Weights of a small mixture-of-experts language model, trained from scratch on English Wikipedia.
Size: width 256, vocabulary 12677.
Below are experts of layer 6 (counted from 0) of a mixture-of-experts language model. Rows are named router (the router's row for the expert), down (a neuron's output weights, with its number) and show model dimensions 0-255. Each number is 500 + 40 x the weight over its row's rms, rounded and kept within 0 to 999. Numbers have three digits each.
Before each expert's rows: a language model's description of what the expert responds to. This comes from a sample of Wikipedia text that the model never trained on.

# expert 13
What it handles: Opening pieces of field labels after a dash in infobox and identifier lists, e.g. CompTox, Symbol, Maximum speed, Personal, Career, Preceded.
router:496510530517509457502481464506524504517483538483572459498512479510475441527450456485474464481570490552477491547475419512509494459461491523543540504496535487507523485543479487485541514479489464530452442496568405495438583520566478515542496550532580483535580484538544540592525479479542556558484574476394526508527507495530467545475606470590516474482479451516501487512524530528510457441530456504456443431519553487518487475512458459615507455476572560548476504403490456525460471557529579435516536485469505436524548486494473466472562475471481556496520523527499572454523505479538436459512471508541526476510553499469461537533511562477519526492479479503534572514456474516490545474467503509558553449477542471577416498410507478563471579507474443493518506521429456494548534444516540
down11:474506499421573518504424483451522486519503445583436488525512543505486486504524494553450481471537512549525520495453496497475576479513536511499517412491494485423557490495475600506529519526564495532472430505470472494510466493546556452491493614461487533488516509458543505448422475489556528525476573553591480484488435492557552552537524524522544452510496568510504499406471454472518530451514496496578509531457542541477552507517524539489552489540527470476536593477446556539505513570505495464505542453457478557417559428514490527516508576490476541530467481512542523455468574451571446468520574520415486487470463498548501456461457558415490515530538483515491546510512463500497549528474495572518514440460479478422479514457510498408562526445470522511478510499478443485571523498513517
down12:480462529517484499534554533468436475514489516477511482449451444503462507419553509556398407487576448538477584493505519493518438526510428492570493507484482579554541483502447493457571507541620481503522434467450480421453454509498523563472514548474533473454550504449484495482535528435515532518504490477545504410511486515397493469488602524443513520501524438480506537534439490532458463454497481498514515493495515532496542509512569538479507456522497489494493514548472387500386489505469573452522425510539484452445568511524449533561548488400555496462428563558497504440527518507554512529475508513472475535518490515517499439488484502538531439495524486472576504541581478490455490447523473516459448529539471517486496563504512516489532558484520512481522471521505544516566498463491507
down13:532421531523526509601530494499487497493467455552535530423488457489495531443475534485536444565410487443526520555412503489453425451515582401522532519505453521418416518504504524474517509521519565563459522479528534493457497485521529491525567485547535473450514475537524510441501514606515487493506477540532517429499456457479504584453480424504464448423566562488562556456547495468410522517485484543411535481524536557553499499487525511494533484547545481510462477495469467500480460457501496548469541480484401576460470542524501539519503468419457516507465515509553485506552431513532552492482542501528439513463488535508461502476466454443528463477537535478517506465537559453439480549497541463533501491513511481469482471542478518565504442471465542603485458529463507563518477510569496
down14:543566470530533506457521537498502470455496514428499533537520422474487527487437491500484496598584486466438540459467510527476462452496462474501464492575473494510547537524521521491501501499491550496466477423589529456508480470487523481538492470452519535489510504453512474369631466477509451535494517463469439559470517498503485500483496471555473533508486551466532568493518511475472467523554443547514530550506473478570530581502494509502475419430495505488462532478540593441535564497541499544514570479479525535578542465461529497457475522466484455561492541429458434540541414542575563504540462472484510535553516521509518521559546531468516498556498504422482547456530460497565456497445484463485458523434518451541516388537523499559521517470524465483526461553475509496491454461425552
down15:557552503404452446500512474543519552439496575498517549555470473504463467452511632522511527522488463462552469466449501480486487624448436521586539441534516534487529547557572462426525543487533481534441565517506532479532462479503574462545466519495476523504535556566456561547464540473513513479507459523433484475560443571444456467494468498475508581514484542501520446478465470534408470481466557468549493477504480511487459450453504477485486508590458520480494477513511546498583578506527522448491524523532478499497522531487538514478510437514494485479478475472535476491519510537455537572500513468503480479554502535529437587388472527519444498528571612571532487545484435451478506548523510517511520504540445520484518498483470496457479504511464486517507548534528570499517457490526547
down16:472480441481497476536499436465523497528521545467481505538534489455544467518428480498547449495483491433504443483483491539502506454580453493517572537445440411422482568481471496546502467472541522553466547512453475511411495553528479485499518502596533519516505511523606561470498512475439487464521528544521555562508519467522523524445488452489534536487460494532456406481476496532509466524517451543461451596456560527483462528557517403552511391490584481508428437524546459526501480460501471485499556507472563492486523559514515437543495508548525428587530505478476446431510474502472508541527473502506476441452392470507496473460542454430559521491457527501449505501485507541520474530498508433533565467500445432471430441466509504511510474464476518483463514529536510417509504499564484
down17:539490518473472525488469505462452523545558470543442535489468486513488521415522479591518471491531539543483442555460457498528485544479436503529507549524536492565473437547521539595535499473517497569450483463469485512488485549555503508423550472537452497549421508525535539466475482477515476552446526491583526556457475520474531491495540486501515516466456483405458450521499460498659486499543526378490441499521473544533528505573534481578474518526472440556551509529452427483469517502451499518531504514510503479540505600544574539469517503525500457492457486499481525496520553479458532469520455509596509503531493484496541414518494498497499439459469489539465454429483501484465450478483484455488493525476539526483494482507509528479485545476507503427504477499532485594616499633494467
down18:497498484532500517430476433450532483495544544487504519469549499540524420473467473486488577511520520401517580503504511552472570472414545485469486496479546477495487499491485477473506506530456447486474564530515484516547542470511534464478553506531472450514510526530512556526468528431467481523535480551496553560458492491511523534540505460520559527545431536543536569510553586486526544470547454511545524566478478544453546625520535501479494535468474456531548470464466495539478506543484457493450506483565561463588476443575454483416519516548481540529493595435455485476431500448439427558411462521570532498499545512510479506457508521497473487544456549451501476532558532528522497493548460545507521517368495500569423469431485504519476525427457467503473512524570488526485521531469514
down19:479396511510522525576485530461496516511560517517478493528512417530550523429518554493555502468531591532551497550512504492474469498497500547545565457495466456504402553581418451446458517553513488483490523477444501505494510535521455470472503566518524474505510480492476552404517553514615462495553583573483552489553463473498502430471528548528515534551434600558551435504392524406455530447468460446497506500481515610467531477515510533464513470523565469481468514549411533469549525436478490452523432477559520464552474499532541535534495434492460499491489524452530506516494553478532504565490518486476459495475492467475548505456464484516543523537434520520473473513491529491483513537522476480584518540450517478496485464519530574540523533479538497558557511469498535516536507521531476
down20:452475518465522471542433508480541498530463423476437442495569569462494462500459435507458588461515576458453529520500491486535466493465530493531515494503508479550432426513493486539503550501566427473556569518506528407520480514432469435485524544486492498479542506450526458482462492459471497527445521493486550531558480493509590495486488494495484448489458458434463434539505523548562555483498479435527556522505522499532480461596424434508548445549568497482456510420540492491540491387505539526380542462510536537443487511554589503508544546559442436500467535560468470595490464478469524502496476553552429493524496489533547437502443577494448481502520522478483492490475491474509459511497477463539500529486510543487488482482558439495511548534509533423470524507540425497496526498517490
down21:452576525559539490527507556557480451488516541533530541527453446521374484587418560475502510503482522551527469522485467481429466459435489533509559521508490512546489497485518500521520529477513476508507569512485435500560518516517561513455522473437445555471498525530470498591490426501521575553482509517532580472504534513516498490512496466465496511467486596481533459456567524465519535479472455423492591502618521493440485455539512510497524504487503448565540432524491483590491420525518501522556458556451576507465483500500576527462482535447447564482458502476516464490531531487515414504537512484570500474516546477515513534499510484429443454551462477431471524537514557501542485538456487533450547488482486541549478483473572457487468482580519505511468482481500493491449518604518574
down22:472519400538476541502545522470537550503539487528497461567503508497466497465459495378436490543512500471584545508487470484541471544475498421496465410566473495508505438457512541495487537485490518506504436498442470530466541485568520504542491421556491446489458489529473487547515476421541511521472499533463543509469484399500513494535506511431535494595537505554461536548434522481419511509524511538474432507521496523495478496542547513543517446467490432404534471494531545477500471483489512430492578513508508475475495485497551441555507496414511518491460493490470507468510494430518456421505496491548457503484503487479501515518509570539429549462618499522499555520485554463546488590535515549545564520540448549571510601447504478538482533592543555560451485493529476471519541469502485
down23:555489520558494469457527475498443536534556433527611491531472555525444554535481534495573494579563529485482493423564422464475547487458528495552470515490538505498580473528527504468443462475443464538538460567473557504502467442529548550488524506550571474468520474434525513473448441524549541512515519542498486428547418475439527520523462492490498502491532457462437508492553422538493533532516445520510468530478472465533504494547529484547480482559527531575517439583539506487559486445515459512373525468509495454502417538481527526493539481524474505509484487572452536492552520553464466493478561476488514490545487493514534481574430529519459447454524458513474445543536431464511498505506492510556505565520433500526558522510422536483546428486461580545515498433478511505538442519480461
down24:480541572520532543519501502479490531575512481485489460525488433464436502593466487534571563502521425494506542507526465514515492457524500458474583431501517514501489483496578442473437479507530585500526500565511460482436505431472598483540533495495522507525540580427520549480455501396516534495472505456478513516520413548504566523493396465507476471473508510444537498535524541465511513463524559510480502578471506534508483516504491458548496458499537481361467464549502464513505421526514526579528563469422551485534446524542530532514461502586518448499506507462497480537514521437518492447471499519551535525520503488459470543538495477501489506517437569466519472601470473528445512524563468561480447490453523500552567481474537463538541533516442494436440513524516441479476574555509486
down25:512517409488458555514535519525449482524506547500469478475514500530538485545510502476514484521495494467549462467524542498532457504509532536548505496455493507493491572452532496494520481471545492547475522577485467550558521528484492509529462521521590492465427459492520534504503566540520501523475477429437472505516469570490399474445555522443442509476502516507521527474481424530510449527498502625496540521586511615506471528406544483516530502461521484424479538536515533494550510428571620478471513515518518486438484560546437548479452461549548502571454474490459521554477488542483415521611563532517481529500539491457535530512439459461527476411501462573556507577479546482489531474507513558461461484464566507500491495484548412536549492454502458492530526447455445515492478512503449
down26:477451510486547500487599476530526491581518462478535502426578529472483460486535558544484432505559475531523480499448523550484538471453530528445512502534521499440492499473467483561513513485415553502502452478514480577508574488497576518512517469506489535562446391507504540492511497489494447473477483508467495443460462477476438412440514476501550489460503506550498524480489518463440519576490516532542486539548578486571480564565466567462487560449528524538522523445512574519513500483493523407506533453492497464555473506505482529543542570596536476500466436395525508464480501535427504612493534491497443517502472480504523511463529496530488500541532546494499457437418493464605489487572516485512551496470477417448457593461498425483512501518450527488517515443482460487521513501463480
down27:486452529480456526513521477496457463527457511521491511474425480487486470406560518485540532557422543479487491480470549494449552472526493534534441545543487539472523481462466489474513451548495502445451524508457500503517432538527523522519441493470572514544491501514465482496572561489504502501506537563538541437557544498473448484467487540458479538604490499401560464495569598470548531499548502494570495462525456546500459465460549517500527398478487481509459568538591494488586509530547517542511487551464451466498508528437489444532543507511435570588499495590465453520495485439488448473579552451556547541475567467507530427508517544432455513576513462461580534476598477521471502499469467528483476448542488491493537499507506466531530484568484574453503520544471524529498499496532471
down28:531547414498465517419531535602493454402487517493565521426465523490479499518500515527500535514473526483392413534478571454471544471468502538540536463466540467518575448521528512481551517487466528519413544511510578516532512502537508539455492383497522437497466479512548482467479502444533562579482428509562466500525551535440533481486446460553464512487515445501464463457501543513472469457540504549465478498532557499490505541505553425453535471465565508454556479539504531497489495436534562448502426509510569556519559463499520575448508440472495504503533471503493511490494523533518508577481543508492511538438516533471485516503527445470483616486521491463493491448497497461497435530497482543541559534528543509520518574510559523454513490534522468544551478527601458496532552514423474
down29:480481545550643531494466505423448471446540529510484502416544525476448581475607498484453442489481526509531510432509488480476551527521531599514516499511515541462554520437555532495496484463516517481537476484490484507466486551500458491494515540477472478512441503480466480463495549501445472508476412550454474520504483490542522502390427501436466486475479475481567495532518537498481441548513500442443489533565582473547493535476500552479525448546471462520516514479443446518551463517503500558537530489525487546456501530469467533437522512482428477452455463479485558542501532482460443497519507503478511553496529464540509393488463489517492466566561519520561555452641476459456489541503493478504515475573445481544460468476475588539429473502551496504447519462501550542567431479495514
down30:480483492514513490525485484522458493506475513532469526584502570514431490515542523567512551517495599462476477451492500445463521492442464489450554494511506498545488512533472483500527565434400545533537573538436545553553557499543509502474458612514506452600455491487504518470422561543491522538540436525518492505423470486428497472534408464469491535556477547503562464465411528501580430489411428434521524566529458475516482506474477545505449440440491442482537460531497551527477476498437477489459544523480541449452492525544500513488527528478508558381492457479489551484447544512468505500491484498432542549528498513466461565546551523525455593490515488520453478495527495530483500475446525509484486515505528491532470489519511485486536576545472501505508501477402436569502502504452451
down31:442521446462467478549577497501479467519530462528493467552490540501555523521511503467506502453508542482541476579556511465566437537608457522478483530472517432504590543505439483508517546491504529559474486442487469527489488537552531522456559568566462487489476509545577543485494486527504513519321476491492527429447515495472565498555464542490464538445526502515531496432433462487443560478453537547554412476537522465471422521477445506523452459476499500498566547456467461532551454464524464537426480526503519495525471518444467534509461539533532532454519456474476475466458577499514543524480540454451496452454481410569535437524481509482487489439540492544520551448530489504498483494471439540521523515527489524503458500548509443523481461457492447569535519429451456495560476491491445
down32:473509549449493475524513537483491446534503473547499609469603479494546462527536538560558446487512528471475502446569521480559584499606549509546425494493564501446549482513471448514525497547489506422482453477476431475526522486451494594538482478518510452489470446506490576492490482550539482458546518533540525472531536441571514529519521557535530479512484503511462463454443531474540491507507539448483472521567497574527553517443524526451488540500510512545446507499413465446557532562510552499481498454508537453490522495497503538456455487584518464533481478528451494453581462477480547566512533490465504488490440576481490534479428541512469444537489496518522508518541559485517405517510461468466535496516493473561451400506444521526460480427429545457454465425504536481569516572491491
down33:431481557531488521483527508527510485452491421572548602481560568489489441510479525522530503504431500517531438451537484474466535488503397476431433486554452493490448523498566517508497554467551484475526465537511533527506585453473483479487473460497513448479544547510521565568497528482537509458460575501506557485492516546539447486511624407493522529505478509461548537497476556510484486498541512482538458440469528443527468469495525465545511485543519466506530466404550460504486494458540446541501484469519500488449446501445505557453514536442496474517460547505495483464498506537486499475470473489488518503498479560502507503615502406518524472512543485601543482576538528456419491464457495428500534475430462566507540463475523456507506488570522469494524532480462512493535609542618490
down34:490470493550538499531527458522491486547484498545493543458518486463558494545582525511500574575485550489496567459485513563516515523504487492510470470449460493478492444456510534578486479498499538628491454487469483442470529473478427513514602482584467533535501521523541541533395486544469543531503536550536524523479533523452480443512475475489525496551519530481452476460581484460496491408517552574494555452534484530498527505422461573482452519510561485456528506477495480430408532514520463533480461547581555524436541447495498537521474576513465463489500472462535553494491487394516586483451513517487501547572516449470506460547513544548418444532446529512509444493475479515497468462562434441486519522530479533489524502549524545495509529503484585531566445526503528541504555529452440
down35:503471490467518511514482507572500527514500461458471516513437522487479549512455478490455460424414401489543439529486523525479496569526500547492560533545522490483510515454589499549487522570496542520422479535522464523524495563484572420469469494548521492531556472479545430589424426500578536432510510500557487533509563580493503496461428473539505514484477535499560434461476462516483526510446466549504625523476552407518468478540492436483488508541478520479508419444503547559459570512492489480560432538486528495456469472512517541502428502445476511471511518555482476542526484498446395476555535463481500445538602517562533531433529527499574468473467505527533514521486562588486516495535467518499516432480494532522566463512506507495491502486485516542535535509520532498447476521543528
down36:556525448483551521485521501526517541444481459486578541564429482513519466500579532534540556473452469458445498481427572514538479511514533452450475483432539515534510490509555488529398490566511533549533443474505507527461505458502554530514537565538441482531534554472465478517505471544571487548540543479547475500468478552504459493485426493542493492441501483479519444479559487487488508459490523482498496502449524515540507496523456452527527514509521509504579524532602582473509509502461503546571471557437512376598414526525522555529491429516455476507514539531525420479484521493575500480422511521549572507575552430559485527514480456450560513507505581565544503508494507475444491480523470548502512536473502514438514471596514499521506499581474471460527433503520553498512445495434505
down37:510501470505430489519592505474487513529542457487540473444510480527512415550494484540434409509482531501491416525455457502442444527505492539578470538587457462480466486514492501422455569429530471558453538547429513553484451473488512507499549531533455491506512528419529657510417504509513459393587488486431517461497551542518479512578488519476555547412517502405493456515509465495460495532449467523516506490491503536506531433452467479493507523550430486551562524534528512516479539495566539419470531489533480499496491490476487545438461468507493503498526565523513483518519520505508435509513512420532481584502509472536566479522503417481479463544489476447445500493555486497487463518523523559499492469565512474468455567517526438482488484558436506483495505505469500517427531504547511
down38:530496502495479481549559482499457526501516503541459532493498486449578547525552455474472522459395447545464448478553500545424524524539478533530461489523486507523500502509592451533448464512479527474478467484456445449551586487492463443466532510543475551571471586432524514480516496558514545512552530522505528494483489503528553425531508572505509509569472558514522504567498506526557551544463469451531492436561506521502545506492565415517483549502477527469546444474458552487523483494469504512498460477527449472480512498519468467507526495431442490499547565496563537536490501505541512594549518450503450464464451458515450481471548439502587557425527541554484505478484413492555485539508489518460501481552386514525504535593540549592590475499530462489503469532399492522442535512477486
down39:563547534494516490486590565529516492533568487535545474561508508421517504468533504544499518479525485505578542534426522360514480574552481470494483540438478468561471528481444489484550500530554510494565494489530446453480532430512504457402423458491452478514502526510489507468514536534570463501416523532500513566561464574569450507431456456568504537463519450492627505423486479500492522479526468473494529499438535473513543518495506475505458456475435478519504592547466448465457565447476490544514518520492535434556401529431539536432444564504526537502491481491466452485504532529484536539463467450497522563467437490485464459532491459479439500467552487506456555509475486513505500484522486534457487494505463478494468483520527473465511507506468473543564464520536549448512537426508448
down40:462488461543470473528487445472486492574488484522495568634443459454534474524496494438485431518584471477456529529463437435549542484521433498487475448540509475564489540544522529561485518449485472516479518499492493496478464566458508481452459514431450471512463487487539506526523446526539520512525534579504486477491527512476547429505562585541554451479448505507504495509501470511498554575590551403568481508469547471508541470491539477456527472530545461607527516498484508518550476506483501529555477503522578563548489509475470555480511514502478549484455528594503496575536540538459513507499432496495523549499554435465423519448465576486400584495530492525534561493529556483506525506519529511506520470546553550569487577519402494516523468489499529493472443499434485509552481516495457
down41:513533465535530493572423451521460489534497507493576533519500479424543525561519551507479564481483514482518495374508409451482551436497465427374464513510446533521470502511543597463563544453561549507412498524492445537548519493472496494493470487598444470409473474469484556496489500522470516453487483497479459540563480532544478447508489527498492501512527534499495495506535560541473475463542545544491566477478510523533469466470423439486514464516490538531521471583456495501551569482501550514506538460516433561447539502456506523432482493454458528501562537464584498527486512475443488448513503528495452462548512513556544500552471473518533569540373457535495505479494538518480479566508504528530576516464494448509431513507529554487510534464513492556552472460430493515525535524454507
down42:548469497635545445562471536490438494487471528517577492512498492470472506498461455542562387451462518479467493448479503472445471509581530493485439528518449488491487470433515556453506545475443524511478514535486580428537483482504446456471442576500521476438507443494431437458528500508490463520553526525441499491425480432519457456575551519456456510487505514468502523483454440487508521475481433473451508462537502560480572507492475533577462542507479522519504455510535516577419476484526465513514511502464503520518482545442531580567536531497447543519523537501549568524483480443489541505494519510448489511442565542451541515528494476459507526556514549523526449535564438395511434511597501535463452499511533572567522508483570502477473475522521473548519504524512567455547531503514530
down43:532519449454530504504473523471442491494470521559552455467519554525469497505526527508531452541445480490481514581456521499492557481533546486588525423461467549534522502467483561560459528493433539527538438513469547468561518528511503506461525458448513465496513479526500543498536434537479475436506484518523440451493528454506582471460483571527479519484503519548516543471526472494498467577486553561520567586488499486481491460530560533512511451478496511461548534518488530541452494514488485475553480460555476502491441485537518427546495504542516447415439518482510525552523445431475479548442564500454521440445529514444513542451441490497557553521560459561474510516455507497425524460453490568458554450568482469483451433389392505538496555472484555481429515527496517610539477528419495
down44:454534469488473435475507496534454489507477468549563545540602563493442504525544480537521471481505541513553524520530502523480508471501485534490493564473509567489580533503471479531528427495512547541490462516496469513484498463488546502518492376521507473439492546575448533436549461460512435510532496555538483419520473526478468578568450525568545437487535452524514465516505446480432561503464547549490550495521434460511445564446455518497545511444463475565530462476524464430504549545502473535512478512537455508479533483533474481440430482512523560496448475481516481530506471542499499498518532585534441508502504524505520496486484458466539416430484495447557605504447483451452509470564518425473503550481524546433520526514479467425459508432461499447475545490523436479534559467408415
down45:480523496500523566466490511509523458453582470559532578589453556474504415577419457438456504483479453483438485447513513470498535506523533459550451505486561500476597480517453522489543466519473546488458467432478505525517492525469521479510481494461571519426468531472489432479533467507533531568514521516402512549529516459492457510443528442515516514485514496452470486471527471580475473449501505478527538436456500510463514489568495537506480506491554467469492478553446495526566496528462506519459478540533563439531525534569521471496518538496578511550537455467466424431500524480548493472564500532592460459550577475540491514432477621501522524522557387484547567470488492462493536474523436469557527471542492461493499496492529466497535485530530502555420525572515479491552552542493561
down46:556465498454433498431511548433500524547490494556481424496518460454499462594487383447505565539539458472479465489531522531546478513490529473496478528510495437460583503489464516491427429513534466514540498455488489543560483476564555497492442523478486515457466580579533517539454515524551481527455549500550493504569481475491459511442400465516538446527462561527503527517474425533487429479507550563536450520532476494496501492495593509477476507529523535528481499482550504459489531446490507513537517530504449475514517488461545535547498485530503447418531527541497411489489430519555502494486497497484458509558460522461494458427480559498513487511535456516535380444435503503521467495561451469466435554537472549519585501482482436515432484502552540485498540537424458474474583546563480
down47:563421482529423461509494480465561484450455529485548451518551502519468503406540469495500542456529508513479502492507440500451551480513500526540513489559514483450449562454500457531468557538523492454475504508493441496449506564492476521487500549497534461432477563512483490506535540499501475496508480476520494451517515563534542593539481536506497533508538560471560588552528484522512449477521489400588473505486489483512505486505483486596498564542432569507565477544474538538520555453527430496537526476492499495454505478572515491546546520540552501477466581541511465503494520466536565419502605551516483455504541492523536436519510531465482541505500534500554467479508589513603543532510606509473493569515493494627561473579494544478465523463524476497521483481539438477583503454456471
down48:452530521517542467465452538505541495470432464563463537528487542516524511521497477520514559519505466485468520508505576498460540527461455479525525500500540506515584484490567567522477524525460477487517422529460514541519453496498472471492510498479526509444531459542450508541489499479502452485580530483370548483483587484465451452486454513503548556483417469490500488438563455480581508562498504410517487522459514433461512441525544526545414558492518571439503481479490478533397466514504553439507517470430471454480555543502504552509522596455567484556560515401442492480438495520466496501499457505567479467478436569495536511531572486527498578523546458453500530475512420536496469489464475497428538469478485487548517492495436497536555570504528495476562559522537544459528489557556469
down49:454520511577471545445562497447481517487495506442447456515528516484469459487544553509429446524502481495505510468520482444439498534483487525471516550468492455449467469518568549523504469453510492478500564513472514500441493458546504518464567482552485527462564477457463501532479505481506525544483424561578585521526451498474518535458500471573554419544489449620461550508513444409494502485455458525418444487521551497549408477519469574492505504537476531510473458554524494490432442490484509518501541615552488482506540487486490560481493432498439471543470543493494471513491448523505532546502483463542482475557415530509520436506545548572495521475456512484538487559462476585564486468407497570536544509482438476494523537514536514500486483510565408499465529520462512520485473563531408
down50:522481532422547511380467484531521618443480488505476540533465496521492450524473479486480544432502496524534508529529462476517432529509504467426491533494550519444515551489480500487521423562498481536630498487441461504520567440461491461529527548512476451451544481529461540507477493491476547470445542508542556521454581487526510518499480542579466521533507510489448501464521503532522461512506539513483482526539503423546538478515482426490544515477482509406480524442548467539510590567526540557508460464452572529419432446449515496458551519539469467518515578463569401516503397466524545447539450501522518480523529454552523535461532431547528476523511519460524475495482421540493526447423430541524498546478543545488447467494502500486492493503501473524521442468464530497464486500565491
down51:553473517410467502564536529491424473466508505485546490502504415433473486499488508487525518453515532499474455499492578500497501516534493509452494496513550489533421509511510443456493554450468528537517500478553496462552523512550492508473467471489525492523556522390450490424503588470434472524546496551398511479497556488443441572431491571440545385459551516448511477507473436503413517512469507546513501531533457516514528485552408496479531461545501550516465521479464454432532470553514418483491489523512557488474470470521483428449537482463521585518486493473504503463473608437522514551507566574497476515488508542509506503456460494480492512435492500388567503441508509512547479539545482529512618504486512503576480514493521464457472565484482459495494517446437537508508557529514479
down52:503433503539518485498438457536493553548474493468490530470529515574498518550425497473476391483467576574491477535438499526491477568492514549438452561504485489551485500537500563537521545479520429495491561547509537468481528567377476543456506422551474460586519562525536488507528526444438506435519513431575535539508468500527472483486537517484553491471518475509506452495549503509583513592470482502496521493511446494471549555536501477465528506416494532516485506508499481428499531462524481529541464434548573476450534481465469483466448505471457514534495465529452526590425520426546497531534532528500481525525490523463545500500553558435536517547464451543444601540486547507496510574514506468551482538502501572457464493472500506537434530521498498497556501432526558545540548486417525
down53:532455531484477479470501482502478517439478431483491527526497456533436540463488564515512476474442490455455473485564498450500484489541464443450518441440436519501438515523489540526465546480459461472452472480501562464466463487454629521591438491473597524572511490472444525466468528496527543530434440543487419506478516543465496466529473492447467508464486480539498542536424474504531517556539523577523450491569522504522491531510506534494488453456510442463558481433485511471522518496445402512504567570436475506456572478508526457448537501505483459498514544427510467507453445488504506484586504448538482461444474518410580475517540532520511463495506505480568525500536445500529458528452483518414526482463414482504542505532533491604445474494542505460533532497567481430520546439470453
down54:431528482468449509412558471516479484514547485516465456473484468503566520544539481504564495524471548480428512472564477563490517520484517500451555492526537464519558518429455476467473469431550520489499406482523464605474464484567474550466492536463511504546474475489546527437542525481511521467498507519523518513522533502503542525489495384448417384512541484470503505475451579527545507542492495477514509450431484495599492480482450482531508528586523462532500437456545468485498508524576468512419500479519499519490488520505468486472549481533517494497490462437531478443564486544502538446541454473560500477478493543589515479426398476494466535506485529514479463571439424554455432486569495441449473501458450473533452449515496500458483536516512465522447482556410472537587495507493530
down55:525524480410542500516539519483498479531553501566504533470505484467524472487527536477524513563506544513542471464484562524507381449485467481468499561514532521439531549462556491525529523482466457535588479489482497512543517520455554497466503504584484496526507508496478534459518469555518529472468467506492544508602528480575486538385588506493492481519540537553518468571463482570433461532501480524519537533530477502494496496523458524408537524528501472553431526510488528502450514402481471500503559494488456549521527520571428572449517549519513522556514520511521498502478528533468468599447542524495511530517440532507459504430549463445533543567540454472482540439478555464528465513466552521572426609444472458500501483468568565541487498561538509498511595548521469528523434553482541
down56:534455529484565582539471476554484514488496486526501401492452489429535431502489559460510515426517520464570405505512471521475593472540523485551500445442525502544450557484442479550511566529476549487529515599496499473549513513487451423564504518470507425528511554499523440507499462528482492547528540569439532517549459575445467422485518506502450453475497437559563490489478459524515458561471485444433493439531571533577513513551513480540453532467545464450469537422549467466503499495476491473468523550495493443443488520506589477525513535479537478532530456473512549488509536549432483540448498509498462491497549461451497457556534524514485526462495471457473551598533520545529415483514475437466555450455488474532499474510445451527532522489488477542502473473453549528511521523412501
down57:520497475483483531541527569515499519511547508546470545538469504517503455578564494518443467456426580428503504561494580514523491525507584471460522440531488481392511502454523429570529547511476537494504567543492537514488517552506517486482500576498481518450504474545550556526464469484487520504410518548575449421498584554520581493499546489505508505446524483480403464516471491511566527456548464478556489501459491463514476502456517509492438533545501505407453502545510552445471492500547485485525505462527539468438482546457467469467358554524433481456487448484537553496443525443437563467528535473540537527420484462522491400534510543522545474530563470530457530497517555530529480464481478464516448442468505473507545521514523494483507560464493559499475561465490463507493565490532521
down58:467492493488517446513569489483530449517491491485547449439507538521396524521557580537531475487506524530612469447513491518500382510461513551528540472521478474531516404533432516498504491565523571470522547487434487496492520498516484476516478538527559515523434498486547494555547523563535489456489504455448516505453484475543493489442479533555503517534505503488422516470432569502543471565503494507534567548488485542500470526558556542517518493481493525460498441455576468469446531472483549451468425465533508439475462507437441492467489467540453488474495499482503474424528486500415550476495452558507508544544425554481484511556513521435485543486540482493538540511441517469463607410484492528530563459588494477491570430481477535565520487437485527526455504449541539477603487527517507
down59:498490537555474649514497498446518425441509466483470410441551550546538570562576518467511520501472509490439484514504469487520527562459438515447525488527509524511548499458522480469498528577524519489492496497490538462478450484469486529500483529496510515410474541475375504521502500498475513527487524437498523517515472472517529572460592524442529558456474485491542483456505512518549483593515492488493528496433536584454526507513523550500503464516480474480481468549448459422542518478561448419438479457579488545522477473505511492501489469452531475449509530457495546506448489530484500532550499514465419473463511466524603527453559563497480557546512486471495510436557448449573499507499522511452443588534573518501486469534494538490520508494464514470520410568608504543481483555504522
down60:648522528531503491528551492530553550462601556489503511448512481486468479523462484491562562433463535499509500514469477518573536484466477489481455482477564545486571508519496522528481531478451533477538544457487426494524499479485469487483523469411514514499459479487491437469591478480494455493558459511503524458494518565527515533492441555505464515479538386522451472557478527489474482495574547493514521527483443450396543456479474535568461518482455520469463546491483527515539479597495528496516479534540522502435551448435503488441542501516497478522484499482518458472533500569511502503522416573429475562483536549608511481484511554442490470466524467457545416485507432512521525501482400430527525458473490478534557465414522456516507505464563540505574500486460504529553457463545489
down61:481414454482480493467494472622461497525447561559482595441461505468461566464427479472446455494516479469536461471439458514483435518538620449565484533443437512507506571458495507456434538564535590454526478557485496538517488498464469511488540480499501513552515571516452440523445514538494532492545516557500498512453529511450511490519604480445513500527469544505448498547505466470464505521495457425495499437540457518517490535390519446524474493516526510527506531537509465549518502501545507499485496504499560582518512532479510465517574495558601553526530586532477495504449563482531489509449464478480553493473543521487513520482529526495420542445501466559494500543544492502443535472417475542526475567480519462494578513497534483493495529523485496377472487474517451545474512447495499
down62:424555497481502485478516476561484495549462449480437503511422554449465512506508499481453614532440568470571567517526446519479568477463518505539478438495547528539452502526436569451513480528548496518511580502490490455536530497443422490484501508430487494548546592480478513490537460472477516561508478474521514487457458466429465470588513433491523467499558439571515518559508424495498557501427539472478446504592519513506517522502492528510519601519442461531487539471485587555537528459472545509470488552479474466433503478444488469537509479472513466505485487480454508458448508447492495542454483521547529547550498461502457505521452485468519529506514398563486514591401510496449494504500512519478546438492498514495521442497503540442482482459480526545441476448449480554555436526442562
down63:460429501473530515463442456507473526510549458555459556427515521509495481528489505466510525498603526558569527525559499475495520422561494514540512449491544445417559519514517526539568471496541585503520528518464513461483503494492466488495485442453473468533398537530462576430481522540481539500534446541585557543562541506546466405471507543488538438538508489525461537523538445506551513566555531517523456577543448476526484563482485510506494454464442495566524464528498477477438465482487504481462462466604495494472509509484508537529448469528496496511545478513410534453529420538534471512527457483498505509518463476510534529472463475552369489529490563547529513470450517529529470511529474432502476499500534490487540451475502540445516531563522526417423416493536523442486547564484538
down64:479528517589489412569567527462486559554446540563526445507546500439535484559549438469484449511459494577452483561472490456522492484547442500498488499477473410540490450457490496474488505541526479557513523480472535495466565494461488595476474452561500563567447577417413497581462487514513506550531561537508525463517454519541538468537548494529484471488522567481597448495513444462482547519458552487506545448563499495499469449493477503450482419517475470481452441536467526509490416543515468504491513460494507511544571482521408518479510534448549498522437498508508480510484459492460538520477463505506461566464502485485564533542488490454464523445489550510526490470490482532538467559489459425505559493555487556508464510508507505519421514597457454507477556509485564484479466525399475
down65:539514510472441499500454516498582512466509475465574465535467433472509435453447481549590502455586555464531492526487457487504486499524476493549499491508503524611571531476468484588429441582534415561494499506494543391473573492511543547528492532496474483439455481502526458513498539542509476533502519488498485503493506556542527463466524474486496471460505502502531453500517456574537518508441451419450502483455513471556468548485492460499521406428452588511472463504544543533464484465530440524440520394480524514535421512385494488503517556480478508491476559410498455538493484514484510483451505479483527512600456509525477533545507518520451466462520528542517573444506546461564472484453420583555514498559501498485478574490516500527528467524467533449510522481498493492530508483532529